Experts of a small language model: 64 squared ReLU neurons an expert.
Below are experts of layer 9 (counted from 0) of a mixture-of-experts language model. Rows are named router (the router's row for the expert), up (a neuron's input weights, with its number), down (a neuron's output weights, with its number) and show model dimensions 0-63. Each number is 500 + 40 x the weight over its row's rms, rounded and kept within 0 to 999. Numbers have three digits each.
After each expert's rows: "raises" lists some tokens whose logits its average output raises strongly, later layers aside; "gets" lists some tokens that make up at least twice as much of what it gets as of all text. This comes from a sample of Wikipedia text that the model never trained on. Tokens count by the router's weight.

# expert 102
router:460466471516471483546526485555557520515415562462493485503557501536462549542471449415585401523495512477532474516480452473515605506502577485486418565504417514511504548592401457514397446513492565
up0:490459463515470566504540518465513455503448538522436508390464542574498486479482385546462525422410546521506552454440489498504526497429495506524503483513552522468574527560505490479495449475519497
down0:507491510457454477420579500505571465483487558443523520475514495506542514456450493437556429541534460620508524556477495486540506505471575517478504500517511466499489586553510556470477517519451497
up1:435553473538533518502490453548419514506532540552519488519518436566570497464594492523505486420422489519422495518453461526490534491546479508539501503493458538538543484472558447506573514505462511
down1:481531518513422448479443473486389516506473477542525496541497465567521555533492543528481498486585440464484514518484490568435360577503535500493534499537520444386512521521537497438526526553482491
up2:470475539521546444526574536456438470529605548521497462548531526546374376508514443510460479547489459500476486462536490454483507444469424521461508510572469536430484617560509468498565450480510483
down2:576509516530513502526522469502499428515525519555504515406521446369549457560494405446513463522528539458511501558465453479507479472521488542521455528498432521508497507445490479494503511514467549
up3:411555499500525506509469504464515516466477473458429497477598534505460495454452519476516500513538526499508462442466512449539466513515514453528457460485574467480438509524467463504451491471521475
down3:508613498532592474497569524481460540481515516524483484431561382509497556455470573526520509513483443565454456542559540446534480484593409442512537460505501487493559518571449517562430512520543537
up4:453577462441458520478525555473444465472422522490527461479592501527396477523452512421496505476537531526547514543559483504517510571495543488475543569519428478440535543460490517539502465488494501
down4:530515517506566446553420569416500427502506537529511466497545512501511523498549542497495503491529498472512474489515525526509473551524529579493474465510441458517442525464542512480559471522508432
up5:443486512501477447544503521534461480524467490523469501477469552473551550532442487531554504508508500512492530499545434558571477463525488494504493574437486447560509551566456505532531510525511443
down5:512546476484428523519506535552485511477503515483508472493513496532442515546504512437484532513460449558615581448457465458487472490464556499530440486456544491537484497498518555485488446559494480
up6:454434505486510507515532514521529511507504468472507548453515564487519472470515489493548430528564406500520487499537402500496485453472453488522536423500448462575480471475538501430436479587420556
down6:472500508536482424498472514492446483452499526511543484527496542561471509507561494503480503496486541493528528526522399594442494461448465446550444538495493457500500449572429493471518514570518460
up7:500533468456508532491481574492534479554521526529502525498440533562548505468483501578504501504545508424552483544512498522486526450452455479509536510520520483469447498498547492482612579490414483
down7:480509497506497533531572491422491539477425450490534526469470522591465526457470453513492477541461546539371523490410528440458429488486502485506496515512509560476504502410554463562524519522498548
up8:545512535454478519479534554528538474521518477455593508476520509531440513521523485508525439521502450492490535526513450467534454483446470571519569576497516490482485474490530471515493532484420539
down8:559508502529540560420431485495473416496523542532464510498542426507498469453477502477545542511493546536458433529566512528536548481507515505460473492516506509459462416471532457487475513510524449
up9:491514456488510487509503531488543535503509522510497469507464534536433597494456515529496472487462488513544462480484468461460500520531511519504503482499420468439479412476435456457538442467483482
down9:491457456484534414508508528561537444440504465462489524501491477454413458493498557460510498434460474570504486531485533426545537485429541543532476578472459484493500432507487538481463518531536540
up10:490361459531513518551559554492467521554454511458572440507507481509496507553481553499501494467490524525506487478406414499585547457435476478579461471521524498533446470538432512492523455459514491
down10:534526498414521554476397529489486503502536522520503559451478500445548511472558509483468444472464484523538550490499437457559507488471551482536516420464508489439503593487594491557557512461483543
raises: "ry", "-", "vin", "er", "chin", "ro"
gets: "\n", "===", "==", "====", " =", "Personal"

# expert 21
router:500469541502487513516541529533515538480508490479433527478492487536436552518470509537513539457466508461500499503459496539503497465506504524473468515450441534504444555474498536513446437516517524
up0:481557543553527509493536490557571531471475534483455504479607448418500513420490520513539516402480459458472557499483495530472474544468557501529511514545432519459542504491536447505413466533479552
down0:506463453475447554495544539506442531516512525528515479486485477501564520468523544542519515513480465496508522472461529540559496480601494570452557569453368529547490475546490555439496511480523488
up1:521490561450510541506516436540519450446513474436475514532525523535522482507526458475523473546466473529435533468421486449533455542528481538464548508442469482530545454479524515583524503528512473
down1:445587517499509432557487446496485532454457423529512503513485479500497479465462512521489439433519507583511520523474587532509435512457488513472464524536523488477520520431460496509461497443446510
up2:547518529459495496464474510542513500529530578504493503568581608435482466520524464514559493444495524518460529532480509457556492454489544479534460505475511529440527530589470488539537536444445530
down2:433516535526467580443506463553525482510499443461555481498516559449492490474497477540499539498516418506501494612618491496470508555511498539514479428481544489543573496553462475619445405511476533
up3:484471512492501442569535475525497579482503484536567496528402478551488519504442533428462478478561464521502529503516456464514481406489544510489443510535591555500505452533467495498542519537489569
down3:434539499528509524484462567531563445507431485472559497557473462495458490501521538522564500470483486497533548475513523475510497460535443564515495488498509520516445492526478494476505455447518485
up4:509444454476469534564482498443536471545446535470442530463543524487468572510511563517550491537539476458589421519469437492508501478487454565541484450447494429549522498447503469528513441485511503
down4:508472467489528459517476438536465529544533491534486488532429439578586467484468499516550471549488496511491403561479552512463505511484481590599468531480469442472506446541531476529443477454448524
up5:499555479514540560497509535432471514551444530419518520531532491481430467549492556585527513531530480517561522559562494454502482466469450471505498466563504482508530433458507544478487447508516547
down5:482529582459519518429463609456502585549488524463475508489483593491470496523438533496517478498462472543527482554502488474505530470459496510558488396527543472456519514496441468538513528560471493
up6:485464459429573478550469507478529532514444464473503499513563439488528527480526538417432465507548459542547536519465460466558455580549561505518458530448523472482438449513485498485534547554559455
down6:500507497522492563499478476461550503450449520511511521521591543529487441514485462500513460533435495467435512529486523518479441554485468434497470492512477470532448494425481553529572485566469485
up7:480522523530510490431431554455477473505535469541413516513567546512500505479480527445530539499530423523512493476490506505455476550467478593502484524502465486460462502510481531527566491462485464
down7:519559459498509476436558554529512533442535507480457540474502469465521533476502505504524544503492414473522453497504506464492428587504461528543488531532549496441496465564477509516522421437450452
up8:497539435475505517535486504505509550467507478515498540482539520486511480492554501564476546494476526495488455532459495536473460458453497424553456468543527433571580583485449482452492514518479440
down8:473427524552512452458503483551484550553489546523490446541521442511529522450533435489573481524528524547412545484470547479601450510521542446428490455471537457557495471467486498487473434515487483
up9:451511477481497494484557520562474492537482551510464516570473476465513461575496529577545487524510485532456532486524505572552490546510539466442452509468459498484539506488516475448451559513467463
down9:515538520517484505579439484463505474461483423524463433450578500547519469526530484512541536507563544492513491473493474542516492490468521531458495472468477511515519463485544562438471465479443502
up10:468446571515404463483558499565541429569524534492553514506446495542537544521443459529485626480514517501482495519473521528563458471504487510557452461508493499537540425471542515478448502493460460
down10:495461518439517463527499488490515447527556507486542456460371542507438447510445492511393508520459507460494468503406523462532522404501551519529450501491449453530538462528541506467491459536550533
raises: " ", " the", ",", " a", "-", " de"
gets: " in", " to", " of", " not", ",", "t"

# expert 25
router:524482492471475498526498511445466520488519481480521523522541494488418513468457500464512458528488423438526511565483489517493491492427469567475456512531469455458520412542456533555458489477562561
up0:549486461566519554469514505590565592495486544483483553513458433515452447455490525537477458453487541525527512533531503456471473480515498440485546466572497539514457486452484442426502531491408487
down0:496487494508557479534472458494469530452570570510501559544559421573530433563506524522521534463457516523497545441544487472487474480537463501527521490459497557524530446440562500485476558457510488
up1:504566453515518547487546504397447561460528552473408519542491539492537529486555522493476542504502541539519569520535552555540480567458465561484520512556576585510458462520460399553513484437496508
down1:475513419479505495524465531480534578456520503472443501453482447459514505473465485564517491503568493501571430506393488511483545433507539541460499552537502494535429503492548522505484480507493520
up2:504534517538513534443509451539513524519528536511462445510466416522506522542421507503507531539404510520519507479490499505520521539424541567480451511499526516444525457496467477558469542491546508
down2:489440502391532508540512465473522470530578473434468531447475487557509525524469466466511473493491510504525577493471511538449498500534507504506576458529559485561502501500494554461450488544440534
up3:501490504563471448540545497525609487485464464496537547472504534435465588457451525546497551511521466555432557476520557505416488550485510512482513494576522440550552508542451453472420479478517523
down3:450529585484485515534465550518502514525606525492450425508476421498530463561469533450463545469562468461541467498465530498492535532501510510562482478509524509408529510468454541465530496542517511
up4:455477495488558518505473450470479583515508508480566499483491540507468492417508557508520507499491520500577481427508507525438453484491526409442510499516476459540476549407485452480560421449512548
down4:463532584526514430515472562534475439515461546445491509430442553480469418421418477523478513494462462448511470514484548545448454519506491474511589479410486489539447416495518494516501471511477511
up5:497510552480516522602526528500482504570484504571480525510380517517473471516488524554557495571476459462562499487512468533493484496454447480468511519454511507497600524526529501505487472501528466
down5:474546546440540509473591507544464547560513571513513477515533403480536496493448495524522516547508492544588526520478534519471497444473506480475488478476528458505524488492463493469477499411439482
up6:453470588492470521505521481550460441513527498498535459510499469499466499480536518565541518499504605439521538525476504520493434498503572507445463518542433510435511484435489547431472565506428509
down6:546513499479493541521524506509467571439503487508488564437506516548526475474547446524479459482564528436522460458498464528492441502500485462525520556493468484526475533498508556527488550429527521
up7:556468451492525493475543539471558548500524543462491463490502536510543565438470522510489462436435598461520505580464517500519459469533482569493479461460475542450522532463455523528503500511476483
down7:514485498570565399490497531467485537458511513520483516423524508438470552543469422379534486527471443484484538481544541541448423565497495561480517565467438574494535492496483536470470551490489553
up8:520474481550523530441509480496537506585508503488541453521496543522433547407432518578497503462520521544532522508465505530462533508462470486494481582502454537539542466556433465470541437467510541
down8:465559470460494480585515509520509503460550575475555469526478437503459464523477484483567562509489478479576474506525511524558438544535399492545533455466552460459502549495492517562477489547450478
up9:509523552479511524590579499515487514485438534482559560481622436520546517513580480505543464488517522503512514561515464596522560501589474463463531492551537490470457436569516516566464488509564518
down9:487500496512519508480501491551507518550465448571534517490512484566544574500630493544514514514521493471538542492544471447506561454463586488438489493572437504484453538463391506477495510463525499
up10:462526496575419461387449500535460502509491532497508445521470486502556521457451562555481491480513561430484485488528488524512491523471460542500509439530464599451475448548463497506515528535495524
down10:499431499513458525481484479502499422452519524494509455555464543474484506512527490459541505468475485503510513500547470492554439488568484485518532501505489477545490524499531489481506510578503551
raises: " of", " ", " in", " and", " then", " ("
gets: "s", " government", " ISBN", " teams", " team", " people"

# expert 61
router:560503521538485515434525515505489548516517601436553556479547455511398517491527450547505526496496466440511433531489480514495524490461468530485481470535451580509531480463412457478535523462483594
up0:498492498476542507569526470527460550508494466503489472519540499493528530568561430519453546419517507526487445547523448489568511451456510516442537505534451515470424518569533551497456487523485459
down0:487547548476510550451536524501536508486542457513518489498526418482493528520547558529497454519451513485461470460473497548454569550535458527550488493535428475514502488530540471487522513523522455
up1:527433563509534451507522454416538503466413446496503516519469477543467478559528562500501465522433452490495491456447507504442484450484578449496472532425507472459451429463440573494519510537464514
down1:548507481428531477486479504498503477496563483516488481479464494576499542514524483531459503516449543476505540521440451445524489526563445538491525465611543486484588442531530525484563468443478545
up2:594550489594521463490412512497442477495575538462458541448474510514541551418525463511479494510493437546442462467489542487510486478496523496512443619508466512513533452457545483486499500504521562
down2:527469537512487553517472539494476491493519443475501501486507471550538450474511508499493487511492476526483543572462598535597492467493491484545494465506463476555578501563447552532487420474512520
up3:552506517466522533480492480508445515495547497500516509499534465481573511504494524479461496520498473498501517550586556541486488434561505431536519497532468479529454448493478521516505502502539541
down3:472468485482535522500488436420509482489456510502447555466524516501507590463455482425504462442485531470494447496470483535566463501478532409484518480482515438537438516492579454489533505491496481
up4:444527503510424500525480543614473403526519526509556483542493482422525484508410528529591531507543434536489452419460517511482457494513509478455500480423499483490522507516494508466460545486465494
down4:524501514451500413487528528491564545481474511515528553538475482600525565468439470458502506484505481521498438541453512504484543482478546477532484509533529542499521443599543484532538405481530490
up5:552556468558433458513471557518492525544493525545536546575514450497429529491450545520539568466504528475522438512495478507459548491521499500543547496498475553475503507551414457472471532540464524
down5:541454528514486471506519503484496551499522555486516453480547464505429505486532502504563530542491564557489413536520515422554453516474555465424503524471511531532520484508445504447514494500481496
up6:508513471501475561478533558501565461573530551467586473486476493527573476522493463527545509499542463516443546566458463512486493514448457440452473458509481540447506510530537493475435462544547485
down6:444429495487538533531533578495552448529537490534516446609478471523524457472527557495474498501453462485495514537464471485578499530516468529542552514461461488578525500539463606492509465577548492
up7:415457453486512521507489514500535466524552462506541465541507524466467428469538520504522576491518551447508524498440434529524519436488455574484528550476484481519488522520465530513531514544507470
down7:480498504531467521524456500520500514547500510505574514527562433470464526539464495443509490536549521526564552534496520449453519445539449458538432447523585510516512520515525543538492419516493481
up8:468475540467425527517525574452503550501488553435533485475540544475562436520538515486510495457560507523489530504511493547588501559539505522511511474514500476432467493563412535509536490501531546
down8:464522520501446499506455505573491484420498525453467484571472507530400628493554474578471420469576459431502527496559553507594499473533519519443506539588467569461516507467551485526531605532462443
up9:542488556471496527443529545468502513493470501569516476467532561494459486513480463532457496416474519451531504529499439484500516566498457467533535459547525544474499465522459447518469538476520481
down9:467529494552479563504514518529412510533542548484506507489554508474467517543513496470460503537485475491450513544478530531529388470461504423516520484522527464446515501556541502460487476533510467
up10:554547529431482459495480432464537431500490518515509523512499482463504502468475549536482472502523524448430490454513601551481480439406478502509508565517595540542524463461501539499469547475406545
down10:543437486424524489510477541521455529472555514478471482458499492476514548522490513423523544439555535437437474558489502506493510504564549496430475506417538475519486542499452590465523538447503523
raises: "y", "ing", "yn", "ke", "to", "co"
gets: "s", "S", " S", "es", "os", " an"

# expert 0
router:498526511438559478479503540474534563511567540491433493424545502516539537525572477549553515496484546447460405540529488590541442556508512544513465450481498494435512467492430514527509447500561567
up0:533453514507443489480451536445555527467501519480493499453461462512461493495454474505502430522541556438558507499469494531495414537491386484530550560519537564503502449531534490500481480490456495
down0:528538485518551505493491519561458462513522524533481432474477458494477474508542406502481485491504439477449496437548581441474510510474546444507485473484462551497494496503483519539493481523477444
up1:526540471491505487491458533464501450517391545451540529529515466420417497505547509462480428441559542509571486543478529406449504423475470537458523429553470476499570442536481450458544498524579522
down1:510525503453441497500435500506464512471497521509379494466500427463507538504478508497596487506494524463537521486509459444486515531470542418456473453544397536519498451506476481507535481526529490
up2:505503530478486493521527435478502461488513543449578452586576471487566512527553450498548467515487464459504589471525488564454518488513525425466461496510540478478405517454515554480457429502516493
down2:475488467469495487558487558458499525469510554480527542485549438483446470498466457524479548504451550504478476538545534486464570491525457562521546520488444473507494498386529552599412583465572537
up3:479506468524496541519556533516465525450502505519525496501516511523437429503489480558554528489474541483384502453378505535469466528468490460530452456515526547531477527518479500554436459469482463
down3:528442487514482500477482540546453429465530539624481539515522487521469484433489497513519527521533424476412541485519460520556503534530558488463503472540492557510561502522459437480509537492509472
up4:442502467492452429537512460417512572570512487517407442519514465491490443472514478508484540507516562507526484514486477423419444467505465528590544563455486508520470455467489514559546457503496553
down4:502484534501509484497466464502444483497473551525562484574584538516446500429543540528519529441509524471521540496479517548431456517468475481482571596542470552419533471517550450480506521534557530
up5:488486507536477544447507453454454455518421526495570567512583550468486547496504489492545523561481561485542604462509537510462451498516523549501464499595505447399482466519509541535490547563502491
down5:459457511543514498516553494495497536516495471515437537503498553510462526481517498544525580493520514540556519531476429480509525508486478439516495528465403516460488505498489549460518546584487447
up6:456552521541417459520519497428483541504500484440591483563497436524487509489492540491469506611407485557474496530459474488458470566465520537491566518503483496562474550461489452426513474436515452
down6:517573561560518500481511558493548491532554471511463510534527510478478573516507480510456446483547515432502533487534451443500448504489486450578460548446522543460472484534439514417464438521451562
up7:556514565562553530541509543510489494522487469472574469550467445496536546479507485384504454557447531439554530444479450506490506426495466416543512403472451558499418530505518479524533589530484476
down7:489512472554548423510466506441468512518483521492494496433519469546510505507518454513563475468424610502541465515569604506517503583478496476564512438450514506540512464518579494525510566475529443
up8:493462469500538527501474555537496606500500465443515518477539557532556541417524459549470535451509505547527505503572531534504501588519527533569426490461463484395442496469539501531479482512550541
down8:495456444548493510487488516538481514561542513514520468462482586478479525549483496485544594488500508580598423463498508492517447487477478526471468502433513405477514527567503489473495570594446481
up9:539484518472586491504492516480469586425505483478514478463508481432571522503489399502516533445524498526459534513433572468551493529453476499494463463471505570534468507538486473529472506551466487
down9:491500483476446503426482548481516517488465535486587523479471542515458424473512494521527498438474501462513542506500520509509564542449482541498505483547561528537517502529458419535555503533507486
up10:559523484470483485503535438442417502580486547527547399521507504532456581504400482516487483485436429423510535541535543490566498477550509524482562527508465462473474533500441511523541549562501502
down10:498462492496472452512609450570512513532540437529499421547494517435427567555545470525545508525498472416524568510438465448412531428498485523503517516438459509511481476410543528518526494537517481
raises: ".", "m", "il", " ", "ed", "w"
gets: " S", " J", " R", " A", " L", " K"

# expert 78
router:495559444548500501504506476508556498505497521515466457464440495533462504512405596480470545515497483490449488396541514474489542516451532500510481529534467491524495513609452456562490578526477544
up0:533561488571418501492465472507535429522547586499563512517548525443511453520452568441510514580503542533519518454441448463508475549475479450477442548451423517434482511493544466442469539499432540
down0:524469521429623528466485519527479456473486468532554496432466534493516472490471515534473470511521543526457496508477497504498497483513488504497470432537574464411530509501518513499442558435469567
up1:457499474559562576469528436460513582528480514511531487496525502494522532476456466553540429508580502502505505521517495487477563509475433508489536511396568493488494488541427525496526497499465539
down1:387467514478519491495523520544495469515538530467517463534514540493393533427541509460539500495512497570468463503419449478512513510473509551568461440556453504499490470469577528474439469490509445
up2:473512511457540488538501428524507505481517564523536406495551514491458447553448479474542442474469557494534496467516558472557587441470501516429437513447552510531522517555483492443521501409518446
down2:492482492465539542474492540543472496433560459459505524535492484539501491493589520526503500494471510512550457446577463530467493460456515525541595485509460478606520470550514457520503507537521483
up3:501560441566436474543451488571452484528513539498526442525482480499423472495462437522513540527500589480504478490457482440508562445490462495476503519517476630486537493512485482583512484518520531
down3:550418536492511532561508533536493494494546511521526472495491517458505467521510491478532501439549517541481476499508555524541536391395455542483573548475506456502498421536481544499498515586498512
up4:451494485583497587536546456461463530496453522482551532508473484502489475527510500542506581479467474561487550482435547478505441548482491524481449462504481515479499532456544494507545507440479487
down4:521470533535524563495563504523526555518548469430535567421507514475508483512468462534567479508478489415444473495500425433487525483490467562574520514521488486476477503504592434471534481500532528
up5:489542534526501532436450507476451539486517537468465441484503469463481464503468535515533556491451487489449514425481468563540526473509543514483446570533482538433573489443543437457508542536453538
down5:518495516501506548478408479488545487546550528508485558479478523535469464463507548523454484545482498548384482576491469441511503513470488503578471535531495479484540512535520453503508504422465514
up6:533512512601497426478586488571535561470489451515508423461511477431522482522457433516558526431466476499533540552582519594534520440460481473502517525461534444512571501474483494517542561470521512
down6:501513493475529522531491477591532532488560526482530530557467505543509511511485473548396488518505494466518481501543551500555522547552396485448511516489475512508430456444465556549502484527486454
up7:496445495582462504535496453505458544530463518573487556524530543416483504481476482497530488513507493561507480431424546392507517584523492497560504538498527459494528534530541529438494529551413508
down7:490479510476492476520568485530509531503451575519511497528517476420481455513548483464446551569530502567530515441575485481529584522489514490502488466454485530464497518580507429529464583434553497
up8:460449475517519476389515478436525491493454517517520547558393526499528551537511460570466570426489498486554492374477573498467426524489499531472535461538505432518508484544525517510538526441441450
down8:493523396511485591492558572488528545495493451478513551486539468446487525498477475552489514523478453501473507537551560505481553509531560537444506549449594527512576480433583463555543522547533484
up9:479540487524453498482560511471451532509487539484508507546478503527566467549423496589456520480498467539530514464468543518447480551495414501498599513556593463533478506506459482486504566534502445
down9:493502566550484487523510511542464490478501517473524509508473513480512515559531554534459516461594457481526475537485510487510549494522496468490520457551523513442498443496440532512428484450450525
up10:491587476510462433501482533551532477473561488501551480493565519424528544497557483464509519554438510477489510479477505519458480464436512494573470496450500578529480432493533553523507524497488541
down10:536475465499514515573480540568526471488504509466504500523501483514542495540495417532514525594505498455449509517568508522470554447413574542558492504491485494506513493472457445453433560572515516
raises: " ", " in", " and", " W", " to", "\n"
gets: " the", " a", " of", " and", " The", ";"

# expert 18
router:579426433556482480556522498496510495549519544462583471500491519518563584520506528561484487493546466489478580531528518455533466473554445538490499461504507458484531531527499555511451530489566496
up0:527456512530506536495525522485546546506414517448499509535459500510511501517534497452522494504567505477508523516522558536553453516560547567424522437549540545494482529527469508591478553553495467
down0:492569488505473506425524451426466446534487476455468547560498533520559501491553446509514461495419411494442501476550540558567583474511566465508511515500470600530576515512488584464504402491408429
up1:483473488465563465574474504537525534485508435504429535528494453469534480546479493466485556524469530466469504532546478634499477524454452488554457497519523532465499525484486543544530467468446498
down1:553455498494481508518492430433449489419520545454496465527465478468524496516500460417503405509521467515452479520550424484423525543507560497561459543501517491543545488471557444546465553462479555
up2:485525430515545506527449485472468494486537500496474507512433462516554515499456551464526511499501476488485394472454497529531550523444459490509511391478445507468499512447506520533512533444526456
down2:486478575554473479507538530529495536440480518543504500530448521545481538486530534568516466515485524450519446464455563500504468468467547491549550530400502478485513435493543511516480482438536522
up3:488520476471511495443500439501523475545513553528454462560496513411509470511504514520410511484522486494534472495461532462517515595513529553498556503486510468450473453533554457470473513528442516
down3:452467429452578462559519533512480425543515482486510504462465479483560482521468499527471456478479475530545510444542427501507490469546483469509497526536519524506449490475472498436492490491500519
up4:527482470535441510488567498460482485455545500495475560437533483512545486421515461537503514449550541553473520548561555493504565533489533503541515520537512475474525479499520457473575485545539436
down4:475547504476470520498559508499550486427486455524553499488473483503468449501504552541457474479531467384569459487486512569542516521493466453510515546489506520458444436497489499528500470490435486
up5:485524489498513527535450467463484496556444506579482571503506559483511487491482494502520516479536464475540494487497558510493502515485459519459503488438509547429480488520522446511528521477420507
down5:467438515495496552508576475462504489514462479529532458469483498502463515502514490495457471496506490586535478502508504505512518561484495501479468475466553496461522541551500554522489460474514534
up6:487487483537520495529492502576529429454440452467505445474513472502516496478562499474493528569526477435438478495546474522493424553529516483528496504456537437456494504506499565522509572502540592
down6:517480608520463539523510550487492501528450560495456453529527556536467486515506501525478450472483499526593530496434504579552551503451590453522487547531472563495545559423502447518547532468471452
up7:523514545517485479471463543469441553450489531488492507528513507508485450558487541502435482468569455450458516468604616441467438461462507431486493435504503504584478539519480494524524411481504502
down7:534497525503509531549433469563543521518523500500524499523478445415441484489487486489536436543498547556502492501564445522566530486478481469520517496565573440555498501447484482465545445464550504
up8:520561566443538496492457522453512487480499473547552459531486468429484558473526487490444519506507561486526509474469522548478504464489523504495489511452586507434436517511492547524501444509472521
down8:472497551532546534421509500491480493446598510549590560513528475477548510476517480512470515543437447499452568488501467535443474563466512485475480519484507556464519481495510492497487509486430472
up9:519561421494530464504420511448562484484500494422495433523525573505499483454507546558508519465535488440548582427391533510453520460520450388460482452475394515501465461526541472484455475430509560
down9:548515422433430433497504473476502437532529439532479445508493455463457478441485503532521508540522495499515451438474490494523473549537488513462480492485462479513517507522477485454486509518489501
up10:556474442476505601527470552540446441480499496488464477606447462413498481516511555560501584500540482496542540563503560463430494482480471498481555525534527513535538502484522527547465457471477433
down10:514506423529479496511494592443422508524485458492406503520484511572478510496505543423505438509524499415432460489540525498445461548376532526442450534461464548490465556547501564482455480488518475
raises: ".", " ", "a", " |", "26", "29"
gets: "\n", "|", "-", ":", " Country", "=="

# expert 36
router:513515543455545528489540537461538540555550520537525564495479494451474438468472492522564532500537509480469428514469487569514471470477511465451567413494551510490495499512450489468604501519464393
up0:415602502493535580525475496543503483478467548497544491519506534515500522547498478519454553509483499518593496445502535484413519542490543525604492524433561471491523567575520433615479488510495468
down0:563460548528489399527568509473512538488482500489555484417444511508520573549498496486476445553481443495467499451487533561483517586496474469489451504487435517446546514527386493520480508454460489
up1:422526424554524471451473438524515456412502469442532514488498443489529505508489481487587569501478436453540504412455533521483473506436470469462501482522458521560493510568493482459431457482472469
down1:525508460484453475484442541509502611509526508494519538479494528500547486463483519465536555538536485543505467480548472529487519466480546513524453548458482516478490521615474480512577379518407452
up2:494491555469484511478465502522457558544443525422539519458444439569516461541457541540485549437508429528544509485496503429434496589465507509496493537494465541505579499466493427498462537525512453
down2:432497486528476508484446564521476445520513496481483519491508485482571464495467537511491513476490478547440528443509551499576489451519487511608582430492495488498490457480557543522509495457514451
up3:539472536459539476544478520474518498540515536495496547490478572442511494481488492436505485438490430516502493622509569465482454492513467435486459425474476470449492553473417474517580442478501421
down3:546504534568480566482538367632508532568520526433468433518538468475471423505490513493442412562477537498479503499506430527514460561496550537485459459506578547443538502461514417486453466404386510
up4:483470513467499501620489487573528464536552443445526409462571470498461500501502545520498516465538499523438409476477494443449496526562507581483472483543516498502470518513466502435615467485537469
down4:527469485577510504488574573523499559507545487461513533556521546522456506483502483468501514412526495420511517517494516543499508513496473501464528450500507409531531497438460560587586535571535468
up5:474509567471524474490488489453511503461512482462472498538523497454509517489457476572515544473554474543466556481455512464493474592527446543587477461469516471437571611513477466409515513592482531
down5:529460486501564500463490515490493521424556546490504532494505485489549455519450391582471442554452508572454507490522504535467476489538477503401469482481485490534560532470544466462489567493524524
up6:502533477464515582504563536495498575582547516574475548482487463394497456546551426541432479534538493603507514584547520503516487393530575577562557502567510528513586477526513511545567530525498500
down6:403436524472596490510542486455529501531506558475429518475448505500556539467459539468543501511439559555479488475436462540530533596395513408560552537516498521499561499421510465444548454425516445
up7:474446512529470542534522418513501454539580503535531481534486474497486568593521478496483536498469462486500516575548464597541528465506453572510519492444502558494493527444480536590482548485471509
down7:469483504418448500467549535581482572556449513453520536555425432490533521480534535490505480495516503511484439504475533432527477504510459493514503467503484487532500490531446521492482518499495524
up8:513400514610502530428512517551520489444478547419522503536474413546534439440511515510521541496529464486503503435499510534462498469570502469537510468587510543512536512381545539428467519482481511
down8:491486468487479539555547529518477453490447458477475494521533539522493547522557493483464506508466457442487480504444430527526516547413510522457520542462540473566501516527507534474486437494537492
up9:494476530479550457516444561508483538479477519441532500468552461539509463519511534481480542566509520444466537561427501556441490533505509517481586532542485507515435519544474446532465491506549455
down9:499475538418509497529453496484512548469472493538464493439515459421461495599438497482544540470467569502508482482439498475554490521490606494447532482510539507469466536546388508465511489497467488
up10:477423490514548540546426498484519485481537516566445557580514533524454515490505511509431444483514490603501505475583525556606432475479497516476490472594518526437441456520501539500499550515458541
down10:559510502529509463505509551512468535502551423547516519537569511515500468448543478486487457462538436490478563482471524568511548488422496463449491480481496421432567512493443459548488509543457577
raises: ".", "ed", "yne", "iz", "ul", "ing"
gets: " C", " B", " P", " D", " A", " T"